{"num_hidden_layers": 10, "hidden_size": 320, "hidden_act": "gelu", "moe_layers": [0, 1, 2, 3, 4, 5, 6, 7, 8, 9], "normalize_top_k": true, "n_groups": 8, "positions": "rope", "parallel_block": false, "optimizer": "soap_variant", "learning_rate": 0.00572, "lr_mult_o": 0.891, "lr_head": 0.00766, "train_tokens": 625400000}
Below are experts of layer 7 (counted from 0) of a mixture-of-experts language model. Rows are named router (the router's row for the expert) and show model dimensions 160-239. Each number is 128 + 32 x the weight over its row's rms, rounded and kept within 0 to 255.
After each expert's rows: a language model's description of what the expert responds to; "comes after" lists some tokens at least twice as common just before its tokens as in all text. This comes from a sample of Wikipedia text that the model never trained on. Tokens count by the router's weight.

# expert 50
router [ 93 107 151 135  96 175 139 122  98 165 188 122 160  94 179 135 152 139 130 103 195  92 128  91 105 114 138 150 102 147  97 181 119 110  77 159 176 144  82 116 171 120  98 146 116 168 163 124 150  85 129 168 164  91 102 103 134 187 107 119 173  89 155 100 146 149 163 138 169 103  61 131 132  82  74 117 108 115 187 109]
Description: Determiners and row starts. Articles and determiners like the, this, these, many, all, plus pipes and hyphens opening table rows and list items.
comes after: "\n", " of", ".", " for", " in", " and"

# expert 22
router [ 94 154 171 181 137 129 188 107  91 153 155 115 180 124 139 156 193 135 136  73 147 103 168  79 116 145 167 131  91 186 106 178 151 106  91 188 167 156 121 107 170  98 126 108 118 124 103 145 146  76 111 151 125 100  88 135 169 142  83 118 142 108 176  80 185 156 137 124 173  65  95 125  97  85  72 174  88 134 186 102]
Description: Function words, prose. Prepositions, articles and conjunctions in running prose, plus words before an object, such as the, of, in, despite, per(ception), under(lying).
comes after: " to", " the", " of", " and", " with", " in"

# expert 40
router [131 147 146 151 107 148 148 149  79 110 134 112 149  83 194 148 150 110 133  96  90 105 131 131 104  96 165 151 131 145 118 140 131 114 131 163 148 138  80  88 148 116 127 126 107 188 114 110 142 138  85 177 192 103 128  98 112 141 105 123 147  69 162 117 145 157 152 118 155  90 123 131 121  91  90 113 168 144 148  78]
Description: Dates and number digits. Digits, spaces and dashes in dates, coordinates and numeric tables, plus on before dates, such as on November 2, 2003-12, died.
comes after: " ", "1", "2", " on", "9", "0"

# expert 32
router [ 90 158 150 130 128 186 151 126 108 143 197 124 141  73 147 168 181 137 110 111 132 111 135  63 113 143 147 169 111 138 114 204 122 129  92 136 120 153 112 106 191 121 122 148 117 180 118 140 152 138 116 193 142  95 114 112 159 115 137 133 152 117 142  57 107 172 165 105 168  69  66 116  39  85 109 126  99 127 127  89]
Description: Infobox and table line ends. Line breaks and spaces ending infobox fields and table rows, in election results, sports rosters and taxoboxes, such as after Home arena or Seats won.
comes after: " |", ")", "|", ";", "W", "N"

# expert 11
router [107 138 168 128 164 189 120 111  91 128 164 154 152  57 160 172 189 169 138 129 143 142 171  98  93 120 170 179  92 197 138 158 157  75 123 134 115 125  63  88 158  83  60 118  85 166  91 153 121 120  89 165 156  98 131 120 161 112 103 140 183  80 209  59 139 184 200 115 164 121 102 109 132  88 143 122 139  84 154 100]
Description: ISBN digits, role nouns. Final digits of ISBN numbers in bibliographies, plus role and title nouns after a or an: member, director, politician, Nominated.
comes after: " |", " a", " –", " an", " is", "),"

# expert 55
router [150 160 151 128 143 152 128 146 103 114 119 124 189 107 145 148 178 145 159  87  87 114 122 110 143 186 206 120 123 162 111 174 191 153  99 111 144 189  51 142 199 102 134 133 123 137 115 180 195 113  96 109 184 116 119  85 135 123 105 117 161  48 156 111 115 144 165 106 186  89 122 122 104 125  65 129 116 119 126  86]
Description: Digits in years. Digits inside years and other numbers, especially the second or third digit of dates, such as 2(0)25, 20(1)4, born dates.
comes after: "9", "0", "1", "2", " ", "8"

# expert 4
router [ 84 105 163 146 168 152 147 126  80 160 173 104 169 143 146 123 203 134 108 111  60 147 141 114 143 165 172 143 141 149 116 187 135 124 142 164 152 137  94 128 172  74 133 151 113 189 115 109 142  83 114 114 170  99  54 126 128 163 151 127 178 105 172 111 168 155 139  89 181  66 113 144 113 121 123 191  77  93 142  54]
Description: Name and title starts. First tokens of proper names and titles, often in tables or review citations, such as The (A.V. Club), Game(Spot), Los, Golden.
comes after: " |", "|", " the", " (", " \"", " at"

# expert 12
router [112 142 165 117 132 127 217 133  65 198 165 113 156  92 172 150 124 145 127 109 114  78 183  77 124 130 158 132 142 136 104 156 149  75 101 124 165 162  91 158 178 112  72 173  92 161  76 111 151 107  94 193 169  94 120 109 141 103 113 151 165 134 158  92 148 160 185  99 160  50 100 131 105 115  94 133 114 129 148 113]
Description: Possessive pronouns and digits. Pronouns such as his, her, their, its, them, especially his in biographies, plus digits inside years and scores like 2015, 25–20.
comes after: "'", " ", "1", ".", "2", " ("

# expert 59
router [ 65 131 183 160 112 178 116 131  54 128 197 105 196  99 136 162 152 135 171  74 117  69 113 111 141 143 143 148  67 160 132 115 113 106 132 212 177 135 102 136 171 133 109 124  78 169 109 144 117 139 110 161 189 112  96 116 119 125  73 143 179 104 173  80 133 145 175  77 154  93  59 178 102  96  95 141 161 127 166  96]
Description: Labels and coordinate digits. Single letters or numerals naming sheets, companies or discs (Sheet A, Disc one), coordinate digits, and verbs like named, appointed, became.
comes after: " ", ".", " S", " as", " +", " part"

# expert 14
router [ 89 154 134 128 111 146  98 105 106 139 140 133 126 142 158 177 150 145 113  79 132 136 108 130 104 145 152 126  74 128 100 106 158 121 134 172 146 160  97 141 177 124 127 139 116 180 137 126 121 124  79 147 158  83 130 124 103 133 104 126 125 103 162  69 114 178 127 113 163 100 136 104 109 146 104 192 114 118 139 102]
Description: Line breaks, list hyphens. Line breaks ending list items, sections and table rows, plus hyphens in titles like number-one and Year-End, and scores like 2-0.
comes after: "\n", ".", "==", " ==", "===", " ==="

# expert 18
router [108 186 158 132 168 172 172 154  87 115 143 119 150 109 195 174 164 140 134  98 133 100 168 109  84 133 191 114  98 153 108 159 141  67  89 186 161 168 117  66 144 122  83 130 117 114 144 179 182 104  99 162 150  91  99 112 168 154 116 166 173  87 194  80 144 169 173  97 140  98 103 154 109 120 120 150 121  81 114  79]
Description: Common noun endings. Abstract and common nouns and their suffix pieces after the or a, e.g. life, development, training, precaut-ions, testim-ony, search-es.
comes after: " the", " a", " and", " his", "s", " The"

# expert 46
router [114 131 134 140 160 131 191  88  67 182 175 143 196 104 141 171 167 162 161 140 118 135 123 101 150 153 136 122  84  91  99 186 121 139 128 147 178 162  75 144 148  81 114 148 101 135  81 151 153  81 112 117 172  87  43 114 160 151 131 135 171  68 184 147  97 149 167  93 157  99  96 174 125  88 122 142 121 109 150  68]
Description: Compass words, the. The word the and directional or region words after the or at the, such as north end, west, east, United States.
comes after: " the", " in", " of", " at", " to", " from"

# expert 5
router [ 85  82 175 133 171 169 134 111  83 145 155 104 156  92 168 179 158 162 115 121 150 126 157 120 112 106 148 173 127 148 112 179 134  74 134 167 143 149  84  97 178 138  67 125 102 193 143  91 135 148 103 168 183 136 129 139 127 112 105 103 130 139 157  69 120 146 177 134 156  79  68 121  87 103 118  88 144 119 184  83]
Description: Digits and modal adverbs. Digits inside codes, formulas, dates and table numbers (2001-10, C_{28}), plus adverbs like still, may, not, originally, never, and LaTeX commands.
comes after: " ", "/", " (", "_{", "–", "'"

# expert 28
router [ 96 155 206 176 128 127 164 179  85 145 160 132 159  93 153 159 153 139 142  95 143 152 120 126  99 112 139 148 100 142 103 212 104 138 117 161 131 165  76  83 162 147 105 142 101 157 116 130 155 118 114 156 225 116 106 125 146 114  91  82 166  82 173  80 154 174 194 107 192  74 107 115 124 127  90 111 114  62 151  90]
Description: Table pipes, numbers. Table cell pipes, year digits after a space, and some verbs or prepositions after to/as, such as |, 1(908), turned, aged.
comes after: " ", "1", " to", " (", "\"", " Siege"

# expert 52
router [114 166 172 149 185 172 114 108 105 151 170  51 179  78 155 182  99 155 139 125  89 106 168  43  86 117 135 122  59 131  98 174 120  67  77 145 129 164 117 149 148 115 127 108 107 128 103 129 145  82  92 131 198  93 171 121 134 149 121  85  99 111 200  22 147 136 131 108 143  44 116 130 117  85 133 136  69 118 171  93]
Description: Mid-word fragments, table numbers. Mid-word pieces in rare or technical words, plus digits in sports score tables, such as Py-the-as, arche-ty-pal, the-ophy-lline.
comes after: " |", ".", "/", " G", "oc", "y"

# expert 60
router [129 129 170 129 149 139 148 102  83 126 130 114 167 120 133 163 167 162 112 128 153 126 141 129  90 155 136 164  91 172  65 158 149 102 125 128 144 180  35 100 175 113  85 150  68 170 144 100 137 125 113 182 163 105  94 112 100 111 123  99 138 128 145  88 171 131 173 129 168 119  69 137 128  96 121 188 159 117 187  93]
Description: Articles and auxiliary verbs. Articles a/an and auxiliaries or copulas was, is, been, plus subject pronouns he/it, e.g. played an important role.
comes after: ",", " is", " was", " as", " and", " it"

# expert 7
router [122 144 144 170 132 160 164 133  94 157 153 101 149 125 173 138 142 154 121 120  87 106 194 137 113 168 140 117  71 132  86 126 160  81 151 128 148 179  97 102 175  97 113 117 140 178 115 136 178  89 126 135 170  85 116 159 116 167  75 147 151  88 150  75 176 179 155 122 184 132 114 125  96  43 118 154 105 142 153  85]
Description: Table headers and years. Column headers and line breaks in results tables, and year digits in honours lists or fight records, such as Votes, Apps, Score, Method.
comes after: " |", " ", "\n", "==", ";", "==="

# expert 0
router [ 95 142 195 184 168 172 145 142  61 181 145 110 193 118 136 195 131 146 188  91 110  89 126  83 126 191 133 133  75 178  83 147 126 124 114 146 141 204  71 131 158 123 112 122  85 163  62 151 193  87 123 137 164  56 107 151 130 146 102 169 177  90 147 117 159 131 172  76 231 118  92 133 110  93 116 147 137  93 125 113]
Description: Field and table separators. Colons after field labels in infobox-style lists, table pipes, list dashes, and heading equals signs, e.g. Position:, Instruments:, ====.
comes after: "\n", ")", " Total", " Coordinates", " Team", " Born"

# expert 38
router [ 97 144 205 137 123 142 168 124  80 157 182 102 185  94 168 158 180 159 121 117 145 100 173  56 146 106 150 155  99 151 141 196 155  92 118 171 137 146 102  95 144 107  33 167  73 210  98 132 115  92 126 140 192  71 147 129 139 135 110 127 211 101 169  89 136 174 149 107 185  87  85  92  92 117  81 131 109 133 146  96]
Description: Ranking numbers, opening quotes. Final digits of list numbers, jersey numbers and table row indices, such as 23 or 03, plus opening quotation marks and player positions like FW, MF.
comes after: "1", "2", "0", "3", "8", "|"

# expert 47
router [ 84 199 178 150 116 154  94  98 140 117 153  67 149 102 169 164 156 146  95  89 137  99 165 100  85 194 175 152 122 143  73 150 153 119 100 123 138 196  78  90 187  96 103 142 108 164 143 177 152 117 136 161 160 122  88 111 127 138  91 146 114 103 167  35 158 162 125  76 135 124 103 116  99 109 125 140 112 131 183  51]
Description: Word-initial fragments. First pieces of split words after the, a or a hyphen: re, con, comm, inter, cur(ator), ex-f(iancée), plus ordinals first, second.
comes after: " the", " a", "-", " his", "s", " and"

# expert 43
router [106 135 152 149 131 142 181 143 129 139 165 106 159 157 141 220 155 167 134 103 126 150 163  88 139 160 162 167 112 145 126 162 146 137 120 171 162 158  61 144 188  96 108 118  99 118 121 145  90  94  90 120 150 151 127  52 165 128  44 123 123  65 152  90 171 135 192 111 171 111  84 121 149 127 131 167 147  90 127  42]
Description: Spaces before numbers. Spaces before statistics in census and sports prose, such as rate was 1.5%, striking out 48, plus word-start consonant clusters like fl, dis, reg.
comes after: " |", ":", " was", " were", " and", " s"

# expert 15
router [ 93 156 177 116 122 189 174 115  95 132 154 118 145  90 122 143 162 169 145  96 103  57 112  91 127 122 163 131  73 172 116 162 174 130 122 129 139 162  82  91 148 102  65 150 105 175 122 188 170 127  92 163 160 100 120 137 155 131 102 132 182  64 179  74 137 146 142  89 154 126 120 146  94 119 103 109 113  69 146  93]
Description: Role and title nouns. Job or rank nouns that describe a person, often after the or a, such as coach, player, President, Officer, politician.
comes after: " the", " a", " as", " first", "th", " The"

# expert 24
router [ 98 127 178 191 117 139 137 135 100 125 163 118 161 106 152 159 176 160 134  74 131  79 149 129 103 121 149 170 132 161 112 145 171  99 112 172 125 136 110  86 165  78 104 151 118 176 130 134 159 110 122 158 191  89 108 113 122 132 105 105 162  66 159 101 115 182 177  89 201  65  85 130 128  88 132 134 118  96 133  91]
Description: Numeric separators in tables. Spaces, en dashes, hyphens and slashes between or before numbers in tables and ranges, e.g. 150-400, 2–3, N/a, coordinates.
comes after: " |", "|", "0", ";", "8", "9"

# expert 21
router [ 94 205 164 132 145 164 119  84 141 207 128 118 163 146 141 145 178 162 127  99 121 140 120 112 148 142 155 169 139 138 149 134 110  94  94 161 169 132 125 123 134 109 110 183  92 181  66 161 158  94 142 169 152  77  81 131 169 134 127 109 134  98 170 122 171 180 108 107 171  90  89 163 121  77 104 133 119  56 147 100]
Description: Sports years and cells. Final digits of years and table cells in sports career and season tables, plus position codes DF, MF, FW and US state names.
comes after: "2", "1", "0", "8", "9", "6"

# expert 48
router [ 92 178 154 156 147 157 164 155  92 189 191 124 142 119 134 149 197 126 123 118 110  72 180 101 115 117 176 137  91 164  66 161 163 133 130 147 152 163 124  86 118 108 107 127  84 126 114 115 180  51 107 224 172  78  98 108 173 160 121 111 144 106 198  78 150 161 182  83 161  70 143 153  87 117 125 111 144 135 157 101]
Description: Adjectives in names. Adjectives and modifiers before nouns, often in proper names, e.g. Second World War, National, American, Translational, physical, plus this/This.
comes after: " of", " the", " a", " for", " The", " an"

# expert 3
router [122 117 184 125 118 181 121 140  93 140 139 116 169  79 161 197 176 147 177  88 107  86 145  66 123 125 177 142  95 122  98 146 112 106 103 114 148 174  81 124 135 109  91 123 114 165 103 105 129 115 113 183 201 115 165 108 193 123 151 121 204 102 215 112 146 140 127 114 159  95  94 140 148 123  84 129 108 103 176  92]
Description: Table digits and times. Digits, line breaks and am/pm pieces inside sports and schedule tables, such as scores, dates and kickoff times like 3:30 p.m.
comes after: "–", ".", "0", "1", " |", "-"

# expert 6
router [115 145 138 161 146 124 141 158  66 130 137 134 151 133 210 161 136 145 121 108  97  63 187 115 188 114 140 118  87 155  94 141 147  97  92 130 122 103 129  84 120  35 123 153 147 155 107 115 161 118 100 188 178 102 110 107 122 202 141 146 130  96 171 105 142 160 167 121 146  84 102 146 107 120 117 104 112  57 142  81]
Description: Time-unit nouns. Time nouns, mostly years, days, weeks, minutes, and month names, often after a number or article, as in a year earlier, three days later.
comes after: " B", " the", " H", " A", " M", "B"

# expert 58
router [120 153 191 143 175 152 124 141  85 146 197 157 183  98 138 169 166 140 161  92 122 104 158 101 104 175 159 133  92 148  87 176 143  96 113 115 134 153  83  88 108 127 100 101  89 213 129 153 157  68 116 116 177 104 123 123 150 135 123 131 166 109 138 102 108 114 190 107 225 107 139 118  74  85  89 163 117 128 144  51]
Description: Infobox field labels. Field names and bullets beginning infobox or list lines after a line break, such as Kingdom:, Population, INSEE code, Publication date.
comes after: "\n", "-", "|", " (", " ", " •"

# expert 63
router [ 96 152 158 104 138 171 164 135  91 139 127 124 118 134 128 142 121 109 171 120 130 151 132  74 153 168 118 136 126 119 132 161 115 101  76 117 163 125 119 104 128 102 126 140 120 171  70 116 183 109 149 135 145  76 123  74 191 126  97 128 187  80 198 119 130 190 114  95 142 103  95 125 115 121 101 103 133 138 124  80]
Description: Heading marks, special chars. Wiki heading equals signs ==, ===, ====, the letter z inside Spanish names like Guzmán, and coordinate or non-Latin symbols.
comes after: "\n", ",", " United", " January", "In", " Phylum"

# expert 49
router [ 66 153 160 142 136 147 166 110  96 112 198  95 169 118 164 158 177 176 125 115 136  73 171  91 129 154 129 172  98 165 102 204 152  94 102 123 143 181  81  97 170  99  79 126 128 123  90 160 153  87 126 171 167  82 107 127 159 112  90 177 179 104 144  61 177 149 143 108 188 106  64 128 104 110 102 141 141 102 123  92]
Description: Quantifiers and adjectives. Quantity words and descriptive adjectives before plural nouns, such as several, many, various, two, other, white, wooden.
comes after: " of", " the", " and", "'", " with", " two"

# expert 25
router [101 140 170 136 143 179 158 132  62 171 141  89 163 100 175 122 173 151 111 107  88 152 174 101 135 127 131 150 114 186  88 207 154  95 133 163 118 157  79 116 143  92  81 104 128 181 111 142 163 113  93 141 188 101  89 109 175 136 167 160 178  96 143 114 186 177 144 113 181  48  89 123 117  83  93 122 111  90 136  71]
Description: Given names and months. First names and abbreviated months inside tables and running text, such as William, Steve, Jan, Sep, plus capitalized name or brand starts.
comes after: " |", ",", ":", "-", "|", ";"

# expert 62
router [113 175 167 118 159 171 141 133 100  94 151 123 154  97 160 199 168 118 113 104  84  88 160  84 133  98 193 157  85 132  96 180 141  86  92 124 173 155 107  79 165 101  94 107 109 151 104 155 162 121  68 164 159  98  98 104 133 125  97 135 192 119 172  88 152 116 177  95 163 112 114 144 135 100 116 173 123  95 110  65]
Description: Nouns after determiners. Head nouns after a, the, his or adjectives, often before "of", such as number, population, total, family, average score.
comes after: " a", " the", " The", " his", " an", "s"

# expert 1
router [131 104 164 162 161 148 153 120  90 179 174 110 183  94 183 135 147 144 163  97  70 119 134  99 146 122 139 137 120 164 111 154 144 136 145 186 151 172  81 113 145 105 166 131  92 178  95 112 141  84 130 113 189  96  74  65 163 151 147  94 175 100 161 188 155 167 131 103 152  81  74 111 115 115 132 126  89 108 188  75]
Description: Proper-name initial pieces. Capitalized first pieces of foreign or unusual proper names and place names, often after of or in, such as A(va), Ed(essa), Le(ung).
comes after: " of", "-", " the", ",", " in", ":"

# expert 31
router [ 98 141 198 160 178 167 135 162  98 144 149 131 179  85 159 151 197 169 136  91  96 104 165 116 109 152 159 101  76 174  95 175 170 103 104 150 134 150  90 112 167  82 140 129 134 188 135 132 159 101  88 146 199 101 125 127 149 148 113 140 172 114 177  34 131 149 141 108 141  73  76 111 121  68 135 190 158  71 138  94]
Description: Citation and code fragments. Pieces inside references, ISBNs, chess notation and byte-level emoji or script fragments, such as D(okumentation), ISBN, the spaces before numbers.
comes after: " |", " \"", " (", ";", ":", "."

# expert 29
router [ 93 178 157 144 129 166 115 133 138 130 152 114 140 111 138 153 146 105 142 107 126 148 102 127 126 180 154 171 118 142 119 161 106  98  97 142 154 132 116 113 142  88  65 170  70 184 116 187 173 124 111 148 168 116 150  95 183 127 101  86 159 100 161  83 154 137 153  96 163 131  87 172 130  89 112 135  68 103 142 113]
Description: Sentence and cell ends. Periods, closing brackets and table pipes ending sentences or cells, and final digits of track times (4:22), often in election or results tables.
comes after: "0", "4", "6", "5", "7", "3"

# expert 13
router [108 179 153 143 144 136 110 126  97 123 159 148 155  69 155 156 158 163 126 125 126 123 100  96 159 132 142 103  90 142 114 140 187  62 126 128 203 170 116 109 146 144 116 127  76 194 120 111 159 151 112 112 154  76 125 119 149 169 122  76 119 118 117 146 127 168 168  93 144  89 106 106 121  75 152 119 108 156 118  77]
Description: Infobox and section labels. Field labels, section headings and table separators in infoboxes and taxonomy boxes, such as See, Personal, Genus, Coordinates, and taxon name pieces.
comes after: "\n", "-", "==", ":", " It", "Personal"

# expert 2
router [119 145 178 147  86 146 149 126  97 108 189 101 152 111 143 196 152 150 141 113 137  92 157  84 139 154 148 156 103 168 106 154 133  95  71 150 169 157  87 137 168  76 103 126 130 195 113 176 133  94 106 158 174 114 146 142 118 143  57 109 189  72 148  98 140 142 171  97 168 150  94 159 103  87 103 133 124  98 146  84]
Description: Number words, middle digits. Count words like two, three, several, few, and digits inside multi-digit numbers such as street addresses, years, and population figures.
comes after: " ", "1", "2", "0", "3", "5"